From a checkpoint of a small mixture-of-experts model trained on Wikipedia.
Size: 17 layers, width 160, vocabulary 8192, 34.3M parameters.
Experts: 64 experts in each of 15 layers, 96 squared ReLU neurons an expert, 4 picks a token, a sigmoid router, a shared expert of 128 neurons.
Training: 352M tokens, 5370 steps.
Below are experts of layer 3 (counted from 0) of a mixture-of-experts language model. Rows are named router (the router's row for the expert), down (a neuron's output weights, with its number) and show model dimensions 0-31. Each number is 50 + 12 x the weight over its row's rms, rounded and kept within 0 to 99.
Before each expert's rows: "raises" lists some tokens whose logits its average output raises strongly, later layers aside. This comes from a sample of Wikipedia text that the model never trained on.

# expert 22
raises: "1", "2", "4", "3"
router:49 44 26 65 63 49 56 32 51 31 41 48 54 44 61 40 43 57 52 52 42 56 76 38 39 39 51 50 56 38 38 51
down0:49 54 34 46 53 58 36 47 54 48 42 38 18 44 42 50 31 55 35 50 58 24 33 59 67 33 38 22 57 55 56 46
down1:55 54 53 61 45 53 82 59 66 45 63 40 51 62 55 57 74 52 44 33 49 39 47 45 46 56 74 55 69 56 41 52
down2:63 49 74 32 68 54 56 30 41 60 60 56 41 49 45 41 37 58 63 37 38 56 52 27 47 45 32 59 77 65 49 49
down3:49 58 35 47 59 59 56 46 45 49 33 36 57 75 75 32 36 39 35 52 54 55 16 64 34 53 45 42 40 45 36 58
down4:45 54 54 50 45 50 29 37 49 39 40 49 79 53 57 56 57 39 34 47 31 55 37 56 43 63 40 34 53 63 26 36
down5:66 56 36 64 58 54 59 57 55 29 41 44 41 51 46 50 55 49 50 21 54 32 39 60 43 53 52 48 56 41 45 47
down6:57 39 47 59 36 73 53 57 60 54 43 45 38 53 53 48 56 33 50 63 39 45 34 39 67 59 49 28 37 61 58 55
down7:56 52 55 46 82 41 47 52 44 42 68 46 66 60 61 39 52 60 65 60 21 61 49 48 47 45 53 69 46 54 62 37
down8:51 56 63 38 39 66 46 57 52 54 56 37 44 38 40 50 58 59 50 58 52 36 14 42 48 40 54 65 56 67 59 47
down9:62 43 59 71 42 40 62 59 61 49 55 45 34 47 61 52 59 31 63 49 47 72 53 66 50 46 44 52 46 65 72 41
down10:60 50 56 54 50 54 54 44 52 62 45 64 46 77 46 64 49 62 25 38 46 58 43 57 51 44 68 38 50 46 39 66
down11:33 66 24 65 50 51 54 46 30 58 35 60 50 43 36 54 51 56 59 33 60 53 47 46 53 52 75 63 69 51 53 63
down12:30 33 38 30 52 55 33 38 57 58 37 49 48 91 39 54 57 44 48 40 30 42 36 41 52 49 57 52 49 64 39 41
down13:51 47 49 34 37 67 65 46 32 74 60 39 18 56 63 43 66 46 49 56 52 33 47 53 60 46 56 59 73 45 61 43
down14:60 36 54 48 44 51 36 31 55 43 50 53 45 31 46 53 44 38 51 61 61 38 49 48 46 30 11 45 33 66 51 38
down15:62 45 41 67 32 64 57 61 46 35 62 70 49 53 28 47 42 38 39 60 47 42 44 45 57 36 58 51 53 62 43 33
down16:53 33 70 61 36 46 55 40 59 57 50 77 64 41 30 49 61 31 52 52 42 67 76 71 40 50 54 39 53 49 58 32
down17:76 38 43 73 59 57 54 67 47 44 67 51 49 67 52 51 23 30 37 68 51 30 49 38 73 73 35 72 47 69 44 73
down18:39 43 43 42 59 30 27 32 47 39 56 56 59 53 45 41 37 43 39 54 40 52 60 44 55 49 45 50 28 37 47 46
down19:36 67 45 22 31 39 55 54 49 19 47 26 39 55 53 50 60 54 39 34 61 55 48 46 47 44 44 62 55 61 56 58
down20:47 52 30 62 46 37 46 49 27 42 47 66 37 37 60 68 37 38 44 51 76 37 59 51 59 47 45 74 63 55 64 44
down21:49 47 79 75 53 39 59 58 68 48 45 60 58 48 60 41 59 37 56 58 60 54 57 37 48 53 57 44 58 42 41 29
down22:33 59 56 34 32 57 64 57 45 49 52 35 58 59 52 43 52 50 50 46 60 56 52 39 09 39 54 44 43 43 44 27
down23:48 47 71 47 56 61 54 72 41 53 51 35 42 60 53 46 49 43 55 49 79 38 65 57 82 48 50 65 53 35 60 51
down24:51 30 59 38 38 69 50 45 31 37 51 43 39 49 59 43 61 52 46 45 39 57 55 47 59 37 32 24 41 59 46 45
down25:52 44 36 41 36 42 55 46 40 42 43 47 61 58 67 61 36 82 62 56 62 55 33 57 45 68 64 80 48 48 54 44
down26:30 54 62 53 75 37 48 46 32 51 48 66 71 36 33 72 59 32 52 55 58 53 41 53 48 51 66 42 44 43 66 22
down27:39 48 40 68 50 46 36 32 39 57 51 53 52 45 49 40 46 34 58 51 46 39 48 60 51 41 45 41 63 44 57 61
down28:53 48 67 32 43 56 35 52 45 62 73 48 22 71 62 49 49 37 50 36 45 54 42 64 51 52 36 60 42 76 53 48
down29:63 62 62 57 46 64 58 65 48 60 58 51 46 45 48 41 46 35 35 46 50 53 58 26 42 68 43 34 54 52 66 59
down30:55 51 36 49 40 42 47 60 50 41 46 37 52 43 54 44 72 52 48 55 67 40 55 47 38 45 58 61 79 44 51 55
down31:38 34 41 34 47 49 57 55 72 59 61 53 61 58 47 57 60 45 32 65 27 51 60 67 45 57 58 66 46 61 51 45
down32:48 59 37 55 62 46 43 47 32 52 70 30 31 39 60 61 54 52 58 44 54 55 49 50 41 59 65 42 49 42 76 45
down33:32 41 52 40 59 50 43 39 59 57 57 48 34 69 38 49 37 40 56 63 54 64 44 63 63 51 47 58 54 39 79 38
down34:45 49 39 37 59 46 53 34 58 14 63 25 54 53 64 43 32 40 54 51 57 54 46 66 59 35 55 52 55 49 59 48
down35:58 70 37 49 42 44 68 57 69 51 30 57 52 66 58 60 50 43 43 60 43 48 47 69 69 52 40 35 45 45 49 71
down36:38 44 45 36 64 58 23 37 43 72 41 30 67 64 47 50 66 74 49 54 42 32 78 31 58 35 49 47 68 70 59 45
down37:45 29 54 49 60 52 55 29 63 51 40 45 62 50 50 50 54 64 57 30 41 44 40 54 53 65 57 44 27 63 42 59
down38:49 64 49 54 37 51 55 43 29 48 45 61 60 66 53 46 53 59 56 56 54 44 46 49 45 41 24 54 64 37 39 37
down39:61 49 43 56 44 36 40 56 19 43 46 60 39 58 56 49 54 61 60 57 52 41 51 52 37 63 42 61 51 35 26 52
down40:32 42 46 55 62 71 32 49 38 47 65 45 34 52 40 36 52 50 47 48 36 57 57 20 53 46 64 53 38 66 28 39
down41:39 51 72 65 38 63 53 40 42 48 54 33 59 62 35 41 55 43 64 60 39 64 72 54 39 44 41 30 30 41 45 59
down42:51 46 36 59 48 56 47 91 40 34 69 49 64 52 48 51 28 24 41 57 47 44 50 57 24 58 59 39 57 61 34 68
down43:50 53 46 50 50 58 54 55 35 56 56 74 53 52 62 46 28 59 47 57 53 56 36 47 75 60 47 30 62 54 36 35
down44:38 36 31 37 42 50 34 58 40 49 44 41 45 44 39 37 53 61 64 35 75 38 43 66 67 54 44 66 70 68 71 48
down45:49 50 70 82 55 51 43 37 23 56 33 50 37 65 67 73 69 69 40 58 39 53 66 53 62 43 55 45 43 36 47 45
down46:48 64 41 58 42 55 67 52 47 69 49 62 60 54 49 53 36 63 63 46 25 46 42 40 41 49 62 48 56 52 58 44
down47:63 61 45 29 32 37 46 58 48 56 40 55 51 39 36 52 65 36 55 68 51 43 49 30 33 53 49 53 43 30 38 57
down48:42 47 43 43 47 54 48 49 51 54 38 66 50 28 44 47 55 55 53 36 39 48 62 46 47 51 74 67 57 57 56 41
down49:51 44 49 59 52 57 41 49 44 39 70 54 50 34 52 42 48 35 46 45 40 44 77 61 50 34 58 71 34 55 60 58
down50:50 45 52 73 20 43 30 46 39 39 48 43 47 57 52 51 47 40 51 50 37 48 71 72 43 43 42 44 61 49 50 40
down51:49 49 32 43 41 33 50 45 53 46 46 69 50 30 40 41 54 51 18 57 57 41 61 36 55 43 38 53 55 40 49 55
down52:34 67 48 57 17 54 29 43 43 54 53 58 60 39 51 45 28 55 40 50 65 36 68 39 49 56 58 63 40 39 55 41
down53:51 68 47 37 54 66 62 64 62 39 45 57 51 41 43 46 53 59 57 55 33 59 40 40 41 67 46 62 58 39 41 49
down54:45 28 53 51 55 53 55 64 59 59 51 71 39 67 57 48 37 56 50 37 65 75 48 63 49 59 36 53 68 57 72 70
down55:52 71 50 41 37 57 32 53 62 29 54 46 61 59 53 42 65 59 43 50 34 38 65 53 55 75 55 44 50 55 52 57
down56:76 32 63 47 40 54 60 51 24 59 66 54 40 61 51 49 50 52 47 66 39 45 55 47 45 52 52 71 53 48 61 53
down57:38 48 41 49 37 46 19 63 57 48 58 60 54 52 44 37 32 35 40 41 52 54 35 55 44 58 50 52 58 37 86 54
down58:44 46 46 44 36 53 57 66 55 66 68 29 33 55 31 70 30 57 41 44 62 68 26 55 61 55 36 55 61 53 44 34
down59:60 49 47 43 52 38 55 71 44 55 55 52 28 37 51 59 42 56 54 43 46 56 41 42 35 65 43 47 71 57 40 32
down60:49 57 39 48 39 34 23 43 52 41 49 60 42 39 44 58 54 46 72 55 70 36 51 61 58 38 67 39 34 56 29 55
down61:31 50 38 44 65 44 41 69 64 60 59 39 57 26 64 46 62 66 67 32 43 23 60 57 57 43 50 45 34 50 30 43
down62:40 40 45 36 39 67 57 60 41 53 56 67 41 55 70 38 38 53 36 35 42 72 66 55 36 37 50 39 76 57 59 30
down63:62 50 53 50 52 37 56 43 39 21 53 49 52 36 51 57 37 51 68 60 42 50 58 47 52 69 52 32 73 57 49 38
down64:47 38 52 56 68 68 48 63 67 65 50 59 58 46 30 52 60 32 66 46 61 54 24 43 51 42 29 47 52 55 82 43
down65:35 68 75 32 71 33 42 41 63 51 45 41 52 40 50 35 67 63 52 57 49 76 45 41 71 42 46 49 78 57 45 43
down66:46 76 49 63 54 36 37 46 53 59 59 52 51 36 45 52 37 53 45 50 57 53 54 57 38 71 60 39 70 53 59 52

# expert 39
raises: " →", " |\n\n", " |\n"
router:43 50 32 29 43 56 62 55 55 74 40 72 54 36 50 52 86 32 50 64 35 40 35 70 70 40 36 65 45 35 34 35
down0:55 12 36 43 39 52 52 38 48 60 37 62 65 53 43 55 63 59 51 43 67 42 65 53 41 55 53 61 39 39 56 63
down1:50 41 42 33 47 38 48 45 58 73 65 41 45 63 44 42 57 58 55 51 36 64 43 46 45 25 45 48 68 79 42 60
down2:51 50 33 76 72 54 35 55 48 50 47 53 48 42 35 76 49 38 58 30 58 59 61 55 31 60 42 47 57 42 71 50
down3:34 35 54 61 61 30 34 59 45 63 50 45 45 44 57 50 54 45 58 40 75 41 39 43 61 50 56 55 54 49 47 34
down4:70 56 42 34 62 56 61 19 45 45 55 57 48 54 50 47 40 45 66 48 43 45 39 39 77 50 72 39 47 44 56 67
down5:30 46 62 49 51 49 57 85 39 37 37 39 56 41 60 63 40 55 45 50 47 55 49 52 51 41 52 39 49 58 26 48
down6:35 52 33 67 50 32 48 63 50 49 39 38 46 51 52 50 32 39 68 39 44 33 31 57 37 69 54 44 49 38 59 43
down7:42 60 69 56 60 59 61 46 45 43 54 71 53 45 60 43 72 30 66 50 63 53 58 35 55 53 70 62 61 35 47 66
down8:66 41 34 39 51 78 22 65 46 21 35 42 64 48 47 42 61 52 66 50 69 53 66 52 61 54 59 47 53 48 53 54
down9:52 54 42 38 19 42 47 63 69 58 60 29 34 33 40 48 31 48 65 59 48 48 20 54 32 39 58 33 34 49 55 56
down10:47 52 56 59 47 39 39 30 39 55 50 63 39 39 50 52 67 35 66 44 63 70 53 54 58 67 58 29 69 61 63 40
down11:57 80 54 63 37 43 59 55 53 47 32 74 37 59 51 40 52 42 50 47 72 33 52 68 70 37 45 43 31 57 76 34
down12:57 64 48 57 47 64 55 56 51 77 36 50 58 36 64 45 41 52 52 35 51 50 46 50 42 54 46 36 48 52 57 36
down13:34 54 50 51 41 60 34 50 36 51 40 47 58 33 37 79 76 32 37 62 51 54 56 58 55 35 53 35 68 68 63 75
down14:41 42 60 35 55 61 46 37 53 49 86 42 55 59 42 34 28 36 53 64 72 48 44 41 48 48 41 30 61 61 52 62
down15:50 65 43 58 45 55 73 54 46 47 63 40 44 58 41 56 53 53 56 71 47 43 59 61 45 21 51 50 47 48 54 57
down16:59 68 54 42 43 45 39 36 57 59 60 90 66 52 47 59 43 51 42 34 57 61 68 27 35 71 54 55 16 27 55 49
down17:70 51 55 64 56 57 29 46 52 42 52 63 49 48 44 45 36 63 23 61 56 72 47 55 57 45 68 60 54 61 33 39
down18:61 41 41 63 47 38 35 13 50 50 39 30 40 56 37 44 61 37 52 44 44 64 68 52 52 36 38 38 51 67 61 69
down19:47 39 52 39 40 53 48 55 48 41 48 51 63 42 51 53 55 62 41 39 41 34 50 56 40 48 54 52 56 45 61 68
down20:70 62 36 62 50 51 46 67 38 37 68 45 35 61 49 48 36 57 52 58 37 52 61 55 47 45 57 54 51 42 35 58
down21:65 47 52 64 62 33 35 59 53 45 56 48 62 45 66 46 66 59 57 38 63 42 61 60 52 59 34 46 76 48 64 54
down22:42 61 41 51 52 50 45 41 37 63 36 35 61 53 60 44 21 56 57 36 39 54 24 33 63 76 47 51 42 46 50 75
down23:54 52 52 47 47 66 53 43 45 54 54 48 58 26 45 40 45 09 39 45 65 52 57 51 45 46 61 49 48 54 50 48
down24:55 49 37 37 46 58 50 47 38 44 29 39 38 50 52 81 46 47 40 35 47 52 58 25 34 60 55 38 51 34 48 48
down25:26 73 41 63 51 46 57 57 20 55 38 43 44 46 65 51 35 46 55 63 65 42 45 46 57 48 56 43 69 56 59 31
down26:43 32 50 48 54 59 57 40 60 39 47 59 62 39 58 44 64 85 60 63 59 49 42 48 32 59 64 59 34 62 59 27
down27:48 66 58 57 45 68 53 69 57 47 39 45 54 59 32 77 63 49 55 49 62 53 30 60 60 53 68 40 75 36 53 54
down28:48 50 73 48 19 52 40 47 31 49 44 37 42 69 52 57 51 52 29 46 51 66 44 59 44 46 53 52 76 26 39 38
down29:36 40 20 62 65 35 42 72 50 52 43 44 46 63 51 37 49 46 51 66 47 75 75 51 34 39 31 51 47 63 53 59
down30:31 43 72 44 37 40 42 40 62 61 58 63 51 57 60 21 51 44 58 54 35 40 27 55 44 38 37 51 54 58 31 44
down31:50 55 76 51 56 45 39 21 43 61 63 66 57 55 46 47 52 61 43 58 45 47 61 63 53 45 54 36 35 62 36 69
down32:48 49 41 60 38 61 41 45 58 47 66 42 57 52 40 46 51 46 65 49 77 69 45 38 36 54 53 38 48 19 43 68
down33:60 26 78 73 47 48 59 44 67 49 46 55 47 58 49 33 43 29 43 33 55 54 46 77 36 68 56 74 55 33 56 50
down34:53 31 54 60 37 50 36 41 37 12 52 43 45 34 44 64 60 36 41 58 38 52 43 56 50 58 48 64 54 60 85 33
down35:63 39 69 29 50 45 49 23 33 50 40 39 19 58 44 64 43 57 51 53 61 58 29 64 70 39 30 75 68 56 42 48
down36:23 56 42 27 59 59 51 55 55 38 72 55 75 29 43 55 58 48 42 57 62 40 47 55 38 53 33 36 74 57 80 43
down37:44 56 57 48 59 33 53 32 58 54 66 65 61 41 59 46 50 42 52 58 52 42 31 46 56 75 47 46 61 51 31 48
down38:41 61 52 61 58 27 58 72 59 49 43 52 25 45 66 54 51 64 52 38 48 77 64 48 47 77 56 23 40 60 49 43
down39:55 36 47 58 41 59 47 65 55 30 68 58 42 34 55 36 59 55 29 52 33 40 69 47 43 54 64 45 34 47 35 32
down40:42 56 83 43 48 68 59 67 41 43 27 32 62 72 57 69 44 48 59 42 55 63 50 43 35 53 45 29 48 43 60 48
down41:30 62 56 59 74 64 30 60 58 48 36 38 45 77 60 67 39 57 38 45 61 56 52 43 35 54 65 49 66 57 49 39
down42:52 24 50 30 45 49 56 63 54 68 67 59 40 33 66 47 52 48 29 76 54 44 57 53 41 61 59 66 48 39 46 31
down43:58 41 48 61 44 33 49 49 48 31 37 40 57 67 54 68 52 41 65 45 46 40 61 47 37 68 52 36 52 51 36 58
down44:42 37 42 62 27 48 46 65 30 58 47 55 51 47 46 40 54 68 53 63 62 44 44 37 48 46 43 53 61 45 57 54
down45:48 59 68 72 44 71 38 62 53 46 68 57 60 55 40 32 37 47 26 54 58 57 47 41 51 50 57 49 49 35 55 83
down46:49 52 51 80 42 57 62 59 44 56 25 41 42 52 57 26 53 24 48 42 51 62 49 75 57 55 39 55 57 41 54 43
down47:65 53 58 60 48 55 48 48 49 60 40 42 56 46 61 52 37 72 53 52 55 43 61 41 68 30 60 38 63 40 45 62
down48:45 46 42 52 33 27 50 36 50 66 51 54 46 40 62 24 47 51 61 51 42 55 55 34 30 44 41 50 57 64 54 39
down49:65 61 42 65 26 45 54 53 26 57 53 59 60 40 63 57 47 69 53 37 49 33 41 57 79 55 42 30 51 53 66 63
down50:59 69 56 43 51 18 49 30 41 35 65 55 40 34 21 46 57 38 28 44 36 36 68 31 51 80 46 51 66 52 52 39
down51:50 37 57 35 70 35 62 72 34 54 57 62 39 55 65 59 35 51 41 49 51 49 45 66 54 57 53 29 51 62 58 62
down52:71 44 59 59 18 54 50 53 54 56 42 46 54 51 48 68 32 48 86 39 51 54 49 48 78 55 44 70 44 33 57 61
down53:51 43 46 39 61 65 32 51 54 55 43 36 67 70 67 65 46 72 68 54 68 30 51 56 57 27 43 45 52 52 66 56
down54:43 41 45 57 62 54 63 42 35 58 57 38 44 42 59 28 29 77 44 37 58 59 52 44 60 31 53 63 60 63 48 51
down55:46 42 51 51 56 74 32 62 40 43 60 52 72 48 55 56 52 87 48 59 50 60 39 60 59 61 73 39 60 48 34 59
down56:38 54 39 24 66 59 50 33 61 41 42 49 57 38 43 35 56 58 62 45 34 45 68 62 37 65 62 44 49 45 48 45
down57:57 64 49 46 40 32 25 44 57 82 54 51 54 44 71 60 52 54 56 56 73 51 45 61 44 47 57 58 56 52 48 51
down58:34 39 43 52 68 35 67 36 57 48 38 45 38 44 26 44 55 68 55 57 37 59 38 49 64 40 52 57 53 70 62 56
down59:66 59 37 51 36 50 56 55 26 36 73 26 50 49 39 44 27 55 58 54 39 31 27 50 46 56 62 60 70 63 48 60
down60:60 64 50 64 64 59 63 30 53 52 46 40 53 72 53 81 53 48 35 46 62 63 56 44 58 26 56 58 52 45 58 40
down61:39 58 41 55 45 62 59 61 34 74 56 32 55 51 53 25 57 49 50 55 59 58 30 46 62 49 48 33 35 41 36 52
down62:59 55 20 37 44 42 39 26 56 31 54 51 60 48 43 54 32 41 41 63 40 66 60 53 43 64 56 46 39 57 45 45
down63:50 61 45 71 49 50 57 44 66 59 60 55 32 52 55 63 55 81 32 45 68 51 41 52 48 59 63 46 45 68 59 75
down64:38 55 46 48 65 51 56 48 53 56 37 61 27 34 54 27 24 38 54 57 50 47 52 53 16 42 41 49 37 41 54 47
down65:37 74 42 52 51 64 62 53 52 52 55 73 44 46 49 61 56 49 52 54 44 44 72 41 52 63 55 56 61 57 46 38
down66:47 62 59 70 59 35 54 78 52 20 60 73 21 49 56 38 44 39 50 54 53 43 38 50 49 67 33 53 70 46 51 46

# expert 37
raises: "-", " |", " "
router:45 41 46 21 75 46 75 67 52 63 39 64 53 51 32 51 70 43 41 65 47 63 68 50 38 42 57 53 49 55 35 40
down0:60 64 62 52 45 48 36 61 79 57 67 65 41 25 41 41 65 44 48 79 49 47 51 36 47 53 57 40 71 46 60 31
down1:53 41 80 38 47 42 56 75 45 70 50 49 54 69 54 51 52 68 48 51 55 52 46 52 37 52 56 30 58 50 60 57
down2:41 59 44 57 36 35 56 55 32 56 48 50 51 34 48 35 40 83 46 36 34 33 37 36 60 61 27 49 35 54 56 42
down3:61 49 33 50 48 51 28 70 49 41 55 50 35 59 49 44 54 41 77 59 59 70 31 63 76 34 46 55 38 56 58 43
down4:41 47 59 50 54 53 52 43 36 74 38 31 57 52 56 39 46 31 45 43 49 37 71 50 58 49 37 40 70 45 67 62
down5:69 51 50 55 46 61 49 60 50 58 72 38 55 54 39 41 57 46 54 11 66 56 52 72 49 41 52 53 65 41 46 42
down6:54 38 39 41 71 55 41 54 80 46 50 32 44 30 42 48 43 62 53 37 43 86 46 48 58 41 53 54 49 46 46 57
down7:49 53 74 49 38 59 38 60 47 58 53 39 61 62 47 21 55 46 39 43 51 53 34 48 68 43 60 42 48 32 60 52
down8:19 56 46 37 38 47 45 45 57 25 53 41 43 45 56 45 39 44 42 48 53 65 52 48 62 57 77 64 56 64 44 41
down9:52 67 48 56 50 41 45 52 57 10 61 50 59 41 60 53 56 25 71 34 47 48 47 49 46 50 58 56 63 40 47 61
down10:59 41 55 39 68 57 50 50 58 52 63 57 39 50 61 58 46 49 53 27 45 44 55 46 56 30 47 49 46 31 39 56
down11:40 32 61 36 45 42 73 57 45 52 67 47 51 52 58 44 53 41 32 75 57 68 56 55 49 59 49 67 64 06 49 49
down12:57 52 48 61 41 60 67 44 39 19 53 47 40 32 50 34 26 67 48 69 48 50 30 62 48 44 26 58 34 63 54 60
down13:73 72 42 54 44 51 66 44 43 55 53 57 70 49 57 48 50 48 26 47 51 57 33 44 61 65 38 36 54 48 59 47
down14:67 67 51 43 38 50 44 52 54 68 45 42 50 54 31 58 42 67 43 54 38 27 38 48 41 26 26 37 44 61 62 41
down15:52 61 52 43 53 56 53 55 55 48 59 44 56 53 44 68 52 36 47 44 44 46 37 34 48 72 66 53 56 45 43 35
down16:52 44 55 33 41 56 40 28 33 39 37 47 45 74 50 39 22 51 57 64 41 67 33 51 42 49 56 49 24 56 27 41
down17:43 30 71 36 56 60 72 50 73 42 51 34 36 46 62 55 81 70 35 58 67 51 53 43 51 61 58 51 56 59 40 58
down18:28 57 61 45 63 73 52 56 47 43 55 45 52 58 45 29 50 45 48 64 61 66 52 68 49 59 40 49 57 70 40 54
down19:46 76 53 53 69 50 53 68 38 36 73 53 56 63 50 55 67 58 57 79 57 78 42 15 47 59 62 59 27 42 54 62
down20:40 56 46 51 71 43 40 58 34 42 40 68 44 87 54 46 36 56 34 47 34 50 80 54 70 51 35 71 43 36 43 48
down21:37 45 27 44 42 41 55 34 65 61 64 61 55 71 42 61 39 49 37 55 54 47 67 53 54 55 55 51 50 56 42 50
down22:52 57 36 46 80 55 47 45 39 63 59 41 25 52 77 52 46 48 41 44 37 62 43 50 53 55 54 32 65 53 49 47
down23:80 50 70 36 49 52 43 48 54 44 57 70 61 49 66 51 49 48 11 57 44 33 58 35 39 69 59 66 54 54 47 37
down24:67 32 55 61 46 62 43 54 51 48 56 62 34 36 53 65 47 51 59 29 53 38 37 76 55 27 52 63 61 72 63 37
down25:43 46 63 68 12 50 46 66 52 49 59 65 77 62 57 52 43 15 16 39 33 66 51 56 83 40 72 24 49 42 57 43
down26:46 39 59 22 49 45 55 48 39 52 77 54 48 49 43 52 54 60 76 46 54 61 56 61 24 52 78 46 56 54 36 50
down27:32 55 41 49 54 53 50 37 62 38 37 60 45 10 42 36 67 49 45 59 45 49 47 55 50 49 63 44 38 69 64 45
down28:50 49 55 60 56 64 46 44 47 48 49 52 35 57 45 37 36 45 58 49 39 63 53 39 37 43 35 40 64 48 51 47
down29:59 56 61 56 39 47 47 60 55 50 58 69 49 58 63 55 52 50 50 53 45 62 44 54 43 55 54 69 43 74 52 63
down30:40 50 57 60 41 48 45 50 25 28 75 66 58 59 56 34 45 61 31 60 66 45 52 47 38 46 52 39 51 77 51 61
down31:43 39 39 55 60 59 51 37 32 53 61 47 61 29 30 53 28 54 69 54 48 41 42 42 43 24 72 42 60 53 51 25
down32:45 47 30 33 54 67 56 56 60 51 58 41 37 65 52 41 63 43 40 69 42 54 75 71 46 50 57 32 59 40 42 47
down33:38 44 53 77 47 56 50 52 49 53 53 41 64 52 36 41 61 39 44 36 43 39 34 59 42 60 54 56 63 42 21 46
down34:42 55 57 53 53 42 42 34 20 35 69 35 46 53 59 65 33 65 62 46 50 69 59 52 55 67 52 60 59 34 61 41
down35:38 62 49 64 78 27 70 66 49 45 40 57 56 60 55 61 52 55 50 70 67 47 58 43 40 50 75 49 61 49 56 29
down36:52 51 41 28 37 37 52 31 42 62 58 58 34 35 43 63 61 33 38 38 41 36 51 46 52 56 54 29 49 30 63 52
down37:46 35 30 42 49 27 55 47 44 34 54 60 49 36 39 40 52 48 53 52 58 81 44 34 51 63 33 66 53 49 56 52
down38:64 55 66 27 60 34 61 66 61 59 48 44 53 53 59 56 62 41 52 55 55 40 55 48 51 36 27 28 40 44 28 42
down39:58 44 44 52 65 38 30 44 49 52 55 50 39 38 54 63 51 46 68 43 47 38 71 60 56 64 54 44 56 67 43 53
down40:52 31 39 37 53 69 41 60 47 36 34 60 29 69 45 47 37 71 50 50 51 60 35 45 48 50 52 55 49 69 49 49
down41:40 52 35 54 50 34 67 57 66 62 51 56 44 38 52 60 51 51 66 15 70 37 48 50 54 40 72 65 71 58 55 42
down42:48 57 67 54 72 50 49 61 53 43 77 64 58 55 65 50 55 40 65 35 58 42 47 42 46 56 43 22 43 44 41 44
down43:52 42 44 41 33 34 49 49 70 43 47 42 41 53 64 46 63 60 40 26 37 47 43 42 55 30 63 59 37 57 71 52
down44:56 57 51 57 62 70 27 35 37 33 50 34 72 42 52 64 37 47 27 48 65 32 42 46 51 66 73 64 59 58 62 59
down45:60 34 69 56 37 54 53 25 39 44 61 67 43 59 74 48 49 29 58 45 55 41 50 64 38 55 46 64 58 58 67 31
down46:40 46 52 71 50 51 53 71 50 40 57 47 52 48 49 32 55 42 35 54 66 50 63 34 48 52 37 37 56 27 43 38
down47:55 57 67 77 36 36 52 53 41 48 44 60 36 62 53 38 62 27 33 66 45 35 41 62 59 51 56 42 76 35 54 60
down48:55 35 51 44 54 43 38 65 47 45 34 48 24 31 40 33 56 43 40 61 57 51 75 61 41 53 45 45 64 57 75 53
down49:41 55 38 52 46 60 55 54 54 65 42 54 53 56 52 53 37 61 69 38 29 54 39 55 44 43 54 47 55 51 61 54
down50:53 32 50 37 48 68 38 35 55 49 48 51 48 53 51 65 56 36 60 54 48 38 44 50 66 65 51 22 37 35 45 32
down51:78 39 54 51 53 57 30 28 71 38 59 64 59 39 69 63 22 51 49 46 53 44 32 62 77 57 28 68 57 63 64 63
down52:69 51 34 49 50 52 49 52 60 32 26 45 70 51 44 45 48 30 67 42 56 36 51 58 56 49 50 42 48 55 58 45
down53:66 54 31 70 41 48 44 54 53 61 57 49 59 59 57 08 31 56 63 43 51 44 43 40 40 54 65 53 59 42 54 44
down54:37 64 45 50 38 49 43 58 61 47 67 37 55 61 61 49 66 49 56 50 55 65 51 56 52 48 38 46 61 33 41 46
down55:54 38 63 59 55 46 56 28 57 33 40 43 58 78 33 52 48 42 45 60 45 65 42 37 48 55 27 47 64 61 69 66
down56:68 53 68 60 54 58 42 50 54 52 45 67 39 64 61 56 84 38 62 33 42 76 44 67 49 45 50 33 79 55 64 70
down57:55 56 51 19 55 56 58 62 51 48 47 71 36 50 46 56 46 63 36 34 54 50 68 28 36 30 63 49 44 50 43 37
down58:33 56 51 43 36 55 59 63 47 71 38 58 55 55 59 64 53 37 56 59 69 46 49 57 62 66 61 54 36 35 42 60
down59:43 58 59 59 54 57 48 63 49 54 28 40 49 62 55 53 53 82 81 70 37 33 43 15 47 58 75 59 55 53 45 75
down60:79 21 67 48 43 55 82 52 46 60 51 74 44 42 53 40 59 56 43 49 52 28 38 26 52 58 61 41 40 36 61 31
down61:44 64 51 51 51 40 73 59 50 67 46 48 53 46 47 60 62 55 54 33 50 55 73 47 85 67 49 53 48 60 48 50
down62:29 66 46 42 41 38 49 54 40 64 35 52 33 37 43 34 42 36 48 42 70 75 55 62 38 52 52 49 45 45 47 33
down63:35 55 73 44 43 53 48 41 41 52 19 53 44 54 43 53 46 70 31 32 50 44 40 56 53 54 53 56 47 38 38 48
down64:46 50 67 37 40 29 44 40 62 47 39 45 60 59 45 59 45 47 63 50 60 54 37 55 72 44 48 41 39 53 50 44
down65:41 32 52 64 31 75 61 52 58 62 69 50 45 65 38 34 35 57 36 38 45 54 52 65 72 40 44 37 42 60 61 66
down66:31 41 63 30 37 44 49 39 54 52 59 56 47 65 47 55 51 59 51 61 38 34 58 43 52 59 36 54 53 84 40 50